Weights of a small mixture-of-experts language model, trained from scratch on English Wikipedia: vocabulary 8192.
Below are experts of layer 8 (counted from 0) of a mixture-of-experts language model. Rows are named router (the router's row for the expert), gate (a neuron's input weights, with its number), up (a neuron's input weights, with its number) and show model dimensions 0-127. Each number is 500 + 25 x the weight over its row's rms, rounded and kept within 0 to 999. Numbers have three digits each.
Before each expert's rows: a language model's description of what the expert responds to. This comes from a sample of Wikipedia text that the model never trained on.

# expert 38
It responds to: Mid-word Greek/Latin pieces. Inner word fragments of learned or technical words, e.g. ty-pol-ogy, hy-po-thesis, Cauc-as-ian, cal-c-ium, often in taxonomy and science text.
router:435500491483458481441513543506529487536504502527486510517504494457479515552455481508512529540525470538504465489499504511490486486492517485523470449468518514438502534482486465483483522490497487509491528468512522463485468518533483523507494512514484503459536524537500541493476524512501514462532479489508498506522478512532474492465500489543506520516488456534468515514548525481492509497504
gate0:453488486540469484484524512497487504516485457513473490463508476505474464501503530513541491524478486509483513501502524501492489500515509554543513522522463513484474513472506544466541481492457486521486489520511516511488500514505515495502478459512517525507502561544491499491472473467488514494501499435502557511478507464447481513439494507493503484449505517458498526523502544503458446508507
up0:526460485486517492529437520498492526488539510513566521484491505512498523489467481510490496482526510495536527530495452490565500471492510415519472506493502440468491482493533537529504549512521469507509497497517528494506467460497465529528509516499531505507498506507506448528496481494479491471513510527481484520500520544491554507489465531497518488497484481524491490492488507511489554492488
gate1:450456487535482472486498491482498492510528481494496506523519498512520452473524518514489559491469483491518496486472533541529543482497529498497509484470551510514496503473531492491479488478490494515437523552508532496511493500510498518489489524517528515474477549486492529510463488473484476464516503555483492513493497484561521499515471488481474519525488435488469517543550514475476516535509
up1:518540453479530514486550509510484512505495492466475500451494482498494532503489515482497444487549494487499477542493518479483482554484514504484519520476457521523492472512467495485517543496478465477500426493522478507537521464499516488500467461525464536538514498503493495525487469507496504493474477532522568492507528495503475491462455530509478488484480529523493502459497489550515519506503
gate2:484514499504514531453523485496523507485515494518460510494473482507490452469504526498519502517480532495525476496493550502477518483526520502446496473479492505480533497526489491457505484494495520525520527529517483520465473526489501546519517536463498524519474535472519534494493472504474500458516500497491457465512485489512510536514469555565518542471491450496522501473515573511487526542475
up2:515487490541491487536479532493518484505525526465506486528475528488454527526524499508534510541488500500521529489477505489492509511459462526485504506518503476514492515470477498496448502507528505466480523520497494536488535434511477447496485495521460475486532469515473512534508500485547523535512492483529554547506501482466455519469496514467483516483518522495532470479431467483527497530507
gate3:495493479472496536506469465509518513589475484508511467524503561540490499488476457488535515478489510539498481513499475498499491518506483522488442489444494508482504490435516498504518512500537464492525481497502498501502502504495515505530473513540517488512550529474538517495527489499548511532540475539508503472521479490528520480481503476479519489495563485471488476482503515526521542480528
up3:546491539486524464507501505489474497460492496495498532474486483483498495485519518541531519474512528458572490517517479479475455499509540493501499490495541526478480533562464479500515504468474524493516552534470485486503493512506505516499552493511523496480475486501486529448468521521477503461459508517501497531483512452502485509461520526498519512509437468489501488496481515476535470514455
gate4:504458467477495486515520434542488476501497507519523511496449498494469501502518473515498474548555491529499518486496506507497495527491501440513498497487523490475500496550544511486514458502496528508548503505478502524518505481496502493446481537482478492480484540475474514491478526490479497537500519532504509542501488509495503510453517502526532463515458520528469449492511550443480498502554
up4:492496502496525497457490471473514480495506514503515559452478502487474512552540511547538500440533502470517468522496506493506481487451472480520511493490483493478488497464495517529505479521452487437515479473476560493517493506465467512526513494505515472493550491490500495519496506502476492455492492493485485510496482471488531501478523568515539488489468440501534471502490509514525495510461
gate5:476519551469501506505471453533522492488473523533502539478552516471449508500459530501502465464532475467523514474479508474518502509515490500529455516478465516459512508479527497539474509479438517532507479521458501515485461535522497513484516439463508526515524479492485519500517488534506529493488518498507496448530510495522485475509475531528525458546493471487478510479506513493484494485512
up5:490530536504534506497437487498513481552476537490516495505476515499463496508512507514477481505508460508511496465479516454507531534473533479538491508480515500489525481442523465511496464499512535497494502495501468551471461521502482508484503507459529488501531543490543504462523485487501464514504492538537470494467502511529481485516528524550507482517472479523479542483523555532467529527480
gate6:497526451516462507506507522501508496487493508520479514486457480547475506494480511471513512479509473524486509571557489506491520511543522494537495503521484469481489489514475451481515506526480530485519481485500518485471489500507500532520457482522478544537512448514506518481515507508508492519520495473531471458468504511526525531448496509473485524486492484576517567498481519493487534540471
up6:493460529480539521523531521523477508494465529487466489530533485450503483504531514522535520504467496548503490510560505479526455511515500507509494506460485508513516523494507483481458532489465501480486461534483463499425482514524488517526490542495530518477538502534500512513533498484476512541536497493508478453463488494502503531514514491519474479482533464499531510485479472491514554517533
gate7:460502506507538482451468547498517514484473461474467517544486511503483523527519499503510486504526453471496468524508555493583495504482499487532462499520522544518475481523501480503475523497525540473474474504508531472497499475516503507529511478491534482498473521507466474516530532512496493539519505493509481522450472490503519484473510496541530473505485497545493485466504521461559495509467
up7:484521508504505481507476500458492505554478487525512513561479533504490486493481501506522475533492458507512489504483470517547513473482509501453497531496540564518499497523481518507488507503472533453539529497497499495526515506539509504516476487522545558494453533471477499488524508492536542523487495515468519555516513498482478477474490459540490450510481504536510525479517556511484513490487
gate8:533537446519465442470477509494460505529518497519570460517497480469538514492484486502481531520485522498510491510552451492517500487498509498489498504467522524538464563479495499491491530541530498464489513462505488482487511489497527539509484472503470487513530483531512517515501520477481493492498521535503484480517520485506534459435490516499501500488492489493494500492566518512498515433502
up8:485517505469485525560500521496487480465525531512498524549472453515465476510498484502529520491548527480518496490517485526487468511517492549492476481547547503496523488472493514460519515485501501451515525504460524498479486525531486492489487520514503489519533461469469513495457443524460542516496473488532540475510450531519456515521536506513485494514523530468497505521489505483506467519534
gate9:478480543491495511462511526501464521481477489505542500502496485495485524491470531491497530512493507503430491515527509484492509560510470489500563532498500490490494507484470456492549518519504505473522455514542498488471457528462525495502501499510507506519462483529453540510484461554507515499553497483500480527547526519531493536479494505549518494496482503532534546485487490519506487542495
up9:510489555491468496564509467497476513495476503539468468498507519522512512552520492485523508501534478467449478492484516509499477520524474494488492509476496509474517462492504514481505511489516520493478498487483513529525534504575484527515553452514524493496498486511475498522483439508489532544472512527449508491453471446516537517486513478490519522506487513493448515504530501481511498542529
gate10:466488546483522505495508500532478542514537537508471498530514523484453502520483505486493497502502489524552492494460503493472439460501459540504541516496479486487517484514515504514468508510525506512469521524529476483489449556518481494512504499522460500487473516551518470499550517520467466489502476519470513516493522484462516511483497514473491502502528493574486500505513489498532498477428
up10:513548526467533496489481466522458520473460549535511471506518488496552516462484505490499494511468497518508526528501466496495484496450517454503468486536529492522547479469480495509509511503503463487507504495536480533503511491458521527464516507476528532503477520492435486512501463512487503505505490474493515455476496464517443480504537508536476516545500500466499472547503485534497512531477
gate11:504509479542522522481513477517532494562459506504485561516516514504433469515473476520493505490537480465524472504511518469497518497534525522529464486497494513547481500557469488541510459462532473513466528501497512479481501510523493512495554517487554479493513527512475508469489481502539513532482495526451487490493472508489497538514480516492467505492523541504501459502520526515510511536526
up11:494489485511529507509517497530529498571531515447504534561498493485461491501511501517498508515536508475527477480500490483496527521484492467476528519499489563495477533516552542501470531474531502516493503527550512506503515474544502507529565500539472511487470518518452524510503480528453546543493526510450503492524479513506494501507504512523502527475487497493498469493502528490470478511528
gate12:479532497519519479495484490535455481539501478467502515552516496491495526527479521461466464508534479487468506516517475534527536492516495482477546503475521531490503480517475461483504446477519462550481464459472502508482478487457480473496502550481484488497503489446509517492505535478503505504517473519528508537500523521532490479506479484464417487491502459517482507526487491488494538488507
up12:548506490478505492526436481509478477490494544560492496519491513539513490485495510509502543508487568467521473483504467481465503485496532490501481494497517478471484493491470494536510553495486503525482524498506496503517495509485542502507519516527550472478530500482467507540557509540505484534554512501450544483514508487464489515492523503517544483472465520499518492514509474545466526469504
gate13:487471505476502467479478503529514495492517500497540491505479505474545458447473466500516536468509466519497492536511444474501488506480489538507528493468476539487506539474476511486528511506477484476535473470551477486463491501518489501575541496528510522516531513481494461490503509485453547497474520477562512521470484494497521508456503479535464501496511487515499509493520514521493455470494
up13:444461560485479507498480473485496510521464526539507540499542473461493483505531512513530506545500484538510457483504498515495482499469465501467482523487469471523501505521505512504505495533415537487525506496496493493523467536499548520501477529497501499480461477452522520471504531498498527483516509537488472454508472482499497500483485474466506498475500511548537499500484490525550512525506
gate14:523498483517491497486457475515503512523491492512536514517523517439493494497501484460490515443517460500463505519466508456491527475482527503515459451497527493453492503452496542481505495559471484498517491543532517487526516490463543499522522518449492528534494522456468486514504496504496520454528483487477498494495476494478473473517527474567493471518501502497527488519475466513472498477472
up14:473517487493517492493552475509493474483507471498488471502472492553519514499491537481540473534517509470489546524483492492502474507527517513516503528508507545535473494536448498511523504463477512516489494482501509494535477543498539477508476494511529494459526497532530479431500548465502472544465501499488472480460519515520495553494490477473498484524526543460474484488540512486496547482480
gate15:518502484453469502501506489502519529509483528522546490517480477471499467522529457490513540501491456510524498457506483482485463524526495499490530502480533509513504541433493538474520482487510546492460493446499520466492508548489506520500504496506501525473531499543538505521499494471505472549520543522521511517493463513466501533465448505512505467509473459493481493441524499488509520520520
up15:512486542466524525499483505526479465486455485498508505451493444502523528464514493533465484496508549514503493520528486516546538540526496467505463498492474511517502511542463473543497492515498475461526531515451501499515534499536538506491518488496512503530501477478477482468468475520531512511489481522524495505479494508563536524524505520542466507521473499529534504475530504477500509561510
gate16:487476512476508484489514455528487502488481509478467488501488515478478490486449499521520564500501465520532503522497478492487483445510522481459494468481457456460475498480523477490519533494510524494479458517562474510512483531476540525513485511493511518476526500503474496499538528488473585509497529522501485493480464503460486510507508436488499512503455501489462509499507523499483539469470
up16:497506485525456529548568472526528518474474518471522496479502529486520506515548448485510533501493483506519539484512468495498476497472522528538516464527496490456508491558540497509497506501472518514487498514501514473476515418492532517515531491494526548485520517493460481480513517499516507479474508485520500460483506516510509516547526537495544523469533535535517501474499515488513476518496
gate17:520494496502491522527473497471500503538538512525489459442449506479527499539480485519489495521537485464529464499522496471510556539544487490505506490512457531493528514492491510514478494531454522464492482460546511499477522491528483516498502552476509516453484523504507521539538463452491550469514522487521490514490466516500507454480477509479508487491500531506501513501463446494512470507489
up17:489500473486483491525496485538476504502495459473475479489530455522512495466520516492527550503472503483500526507493489469514448487555513469512484469512545457545505478523505523486493468479503493490527519565500458487497465504487537461485534503497463481553526484490483497481483505520517491525484518524477504458489503485488522525571520494494514541519504522549523503533500510499532532542508
gate18:471491484496536464484490505494478501512491503499551486471442515509484455536552469472501538479527531512497489488507460519517504461505508493504514489487506541524477544503476500503499492492512499528501545483485473502495538490501567498517489522469457484531516457496500480539543490515533470516513428480495485544452448545509502494504482463546488503513481508500495502509496510529460502496502
up18:454530496495468469462494505506509530472493516525538455469499468526504480518517492500500535459513535540496510506525506518482489498498512499511493487516496515492503492524474485495496526485509511499485514474486509476466481500494545451536470495461472534508510480508479485553552485495504435527521435464484466482459501557512462457498473475493534504528479512473460521528468488538499494477499
gate19:504532536472484498450502506501539519512459478500491525509543420522508514496493462475440524533491523503484532473504512497516497517514479534477489468491492519488487439496492524494533508484471500534513511483510463489469494516485469466486512495520508525528514493498456496503432509504467512505537533457499512550496471443521477508496528532489507547527511496512508541512505534480492511515500
up19:526493468509523480512467505486493483454511521526529500472480516478483478522517526501501484474497497517519498520515493548512495506522551488502479465486538451500480523479489426480476475486516560492509527522498507495499518503501475544481469513493480518520485509490530494506551458532459431533467493474480522477523504470516466497496483497513472501490471523494492488506491483461428476540465
gate20:447480494525510485476508500519533500495497507505498524548554518527484543525553509546515498457532501489501486491508484469479503533459501491512497453545477544464469474458526471512522480494515486502513501489506534478523518468497476485491524495498495502529494447524539531512496497508536524482499513475538458461517507496513526498547521535480488531533518458540482526505539484471513480478494
up20:436536466479528523506525471520491476464542545468470496495499509474527509488467465493510498521491454504497480473499479528562495556517547492536505467489466524485486531453521478551504515499497511552507490495493512525509458476485527498465487528496529484516503484515514511516516524511502518496506526490504532481500500460474499480491508476529485475538471499500466465501507499463514535456458
gate21:494477459518492498460466512433505490473521518474507498555509470510516530524481498512516489514501507518508477510477519510502509494492498510445531492553479509502526501507506530500548511496516527528490540510444506532506514506513517468466505483535470523496484513520501499528473511528503512540469514477533522517483521573447478494482498480526522483532501474539519480474523497574511497456515
up21:513538494532484490464485520486483521503512514523512527490514453493498509457446526464502502499508510486480468523526512511497488503489505500452514478483514516506482481536500536446468550486482488573456505476500467498502478469488502492524517483505505504484528497489438472530498511422473470517497499530490527501495449489510455510467499478506488462502483475492534516464460497506532452501519
gate22:462496498461470482493493534481471510443516473514484526546495454491534528525503452509513453489496553525528498478497541485471500472510515486507467522464501460482491503513487494518522512545455483473499531492487527474541551492498510508478472467484505485558514488522497469537484493505483502469472517515511512490522496511537468510524540542518525523519513484497529529456521516466520484474512
up22:500485455525539529525510492468465499480506469480504482490495485464473524545474508478522507552496530472517486494461460502473483499514431486509489482506517513475542477504492521500493471506510511552493550500479483470500520491501488513523496478477543553453520498504480494463493575479520535512492500511512461549497478504474479510477509510480524463496521485476462485471510492540500508454503
gate23:484509460466451486500537440526519499543460495497463447530507502498490464546523502481534465514512501503501548469542486484532502476532510488521450490469488492472505532512531492512487513547522493523508497517502538506505502544544493491516484528480490496494461516509507482469490489515474507483512520484552512472505521518551497506466492464502451494508450519545509501523489469498482490472502
up23:485500540503506553482498508535496504474462476489499505521496478478495515472509476534548552524469448486519505491500531530522536474543488473477521500504475503484505501494513472509494489500500526483459458508479502504545513469517454461517541501496477499524521517554528455483512476494463517498505525520502524493478513494522451494505499483457506475493501514502469546478527554449477482513445
gate24:486513502483505512507515554493463496499543538552508519556501522467543476526469494550494482541481539487483481474491525502526490536534504490538484477508490522511514531466526514488515484478542517529513493473513486477515534559467495527459496510509545504479506515521521559532501523530479493449480483478475470474524509489504464512501499497479525504458494496529459531484481505480502506518484
up24:424529505467492483503501519427509518481509507505507550537494501471543514498470478520500533480542518463511479504509519516517469506476501519526498506517515502470519490535491497498530505518457482489551524474508483478521530534489511493464520462501536525486501480479518475536472494514495468502547475490500477500507476524516526536470526487455490501478506524543506485496458505499564480549509
gate25:492470508527508463434504492484511489467521537514479493501513514478441547535484506493469538517500456496529492517500563490478467498498569475474510493439525468514454496517532497505488468450500528500483530484521467484514496500488471541514507489528491479463504497504482504492476523499494494489493486531474490544521512471513519492523528506526470518494526469483498528495506469488497567525503
up25:472513509504504498485493424520511504495492470479495500508494494438527513478523486481503437544538493496518492490464494493539514503548498490485539507464527495450531516434483470520487466514537508539483506564485563498505528496477539481503513534496528479461512480473505517475479514498510488503517506495499467529493500479520467512517492513506497485505496460512498442503536505493467501470508
gate26:513493494488480502518461513464493532525504447461511482475531511490487459517490501464496523517475487499468413540520517489503467453447554478518492479486530461503502540511514524489475524481521486501489479508509467476446513500517514540476513496509531493512529467486479497532491498552537492496526496467482541506471477507506479493560520517450489473499504511487508505462523492496495487515502
up26:529533521555506479521536510488499517484497467505541508543525488473539511515486516497486518504491492495481514485473528465519497514469446493483476466513459514497526488526531540470480492459522462488467460528457501518473526533489509533481510491485474509476484499488473489528503479511497453476531477458505521457506473533458467475569492507498474490465484478538496503453509529506467499503510
gate27:487516491486531473477548471430507517531463483471500477475502469478468491520456472476505520499445502532485504489498490472490466513500500487523439459485482531514487497554536466509487509481487526516463531449432502498489527487488513494489496509530509520484500487514491488497495521507525523470455491516477522505508534462495486481477508528549461470509532530491516482488514504466496459514474
up27:530509488520436474524492529528501492513483472448494477474507480497472503483492496485489519495481478525497464508474468509458485531522529458483508476498502503493483485498540473507510467519509496486499480490452468538502527446500500543507450527507532508469484507550503547472495515510489523488498486471521546510499512467563486542541547486499466490452522489506504459529494545499484492518496
gate28:482493517514485499512516466442475495537489488480522490486473485557502495472469521496488482520481504556528516503497506557510402511569536509479480487494496498502482448474505519516524497478523500455477542499473480458502491517526497481531509506501512520543507486504550518488489482527461471511508508454511502487493509517516463520500472475502515478490494468496470461511491529490485530503516
up28:510545534487490480515483516482521541528512501472551495499503480506528526473492514524546490527484542510432499473474492530501481470511519503537499496477467529471502519539498497474476481497484552525485536495525453471480514488449516537520522512471518527535550483527482516486484490512471461499524514510441490455500504478489512536487512487493456503517478496511532529489500521487463463506524
gate29:493531500522451508441507508495495487461484509484526528477521513479510454520477485478484507516511488484464471535461486515492497487501465496450513529468525476519488507444509472492509501542502523536527541492493500496509467520506520500490529480537528468470493479499511520508446477467501549494535513523492467528525470527545473496511532541522513504495533477472467537501543525465480539492479
up29:512453493523546526517479506497484474527499501539496524548512517525496498468456472509494492512493520497441534464487466478487511472483504458489548496539487455489450490481528488524490489496522438505491498545513544512501502523473494532491523477493517466526526506495484499522500537477506475504515515465516552476506502493493516470558517474471466485490459509449473493503492513492498449516496
gate30:527467489500477497494510482481523496534517513496519507499450518477510477464514452500547476475498487516491517485476476482524470486476502517510506454443487497521529511511492487512510552526483532481521465518467468481480502487518504480479461475528509445493480529532481497560460534511474498540489514478454498504481499509482492481464545499518516479472505463560485455518507442495511489526514
up30:517476470459496457516526516497430507517481506515452481502475482547491491487535500523459498528484459469536496484479476480489508492497473518499458576523468515502458481518511500468519511515563504495516461480492520495509514500463507510475519481485488538492529490532445517430497481481540491495462481511496501497496479500489539479477479495484486525487500505466490504470513535515497525481481
gate31:467507511504480476524483493503472476489536512456528477512458518465534478539496527487477516563492493500436512514454501473445463500513512504473492521512498494521506483526510523444539509471527493477520519508506495518487503555519461498477469537527509517457493502483502474524504511553486508502474472485509484493494491491526465488454463492515489530490551501514509553506524476523544520510498
up31:515512477478534478544489455489494506524502485497471524507421484465551529513499506472550511547498534515499474525465520514504489470515484439518488493519523556503470498495529491509467515466487489493516536495478529543535530527493517523516517514516542487485518525517530468527496501490522449510499491523503520492468494458474488520465469511468479488494499479510469487531485498517488516553504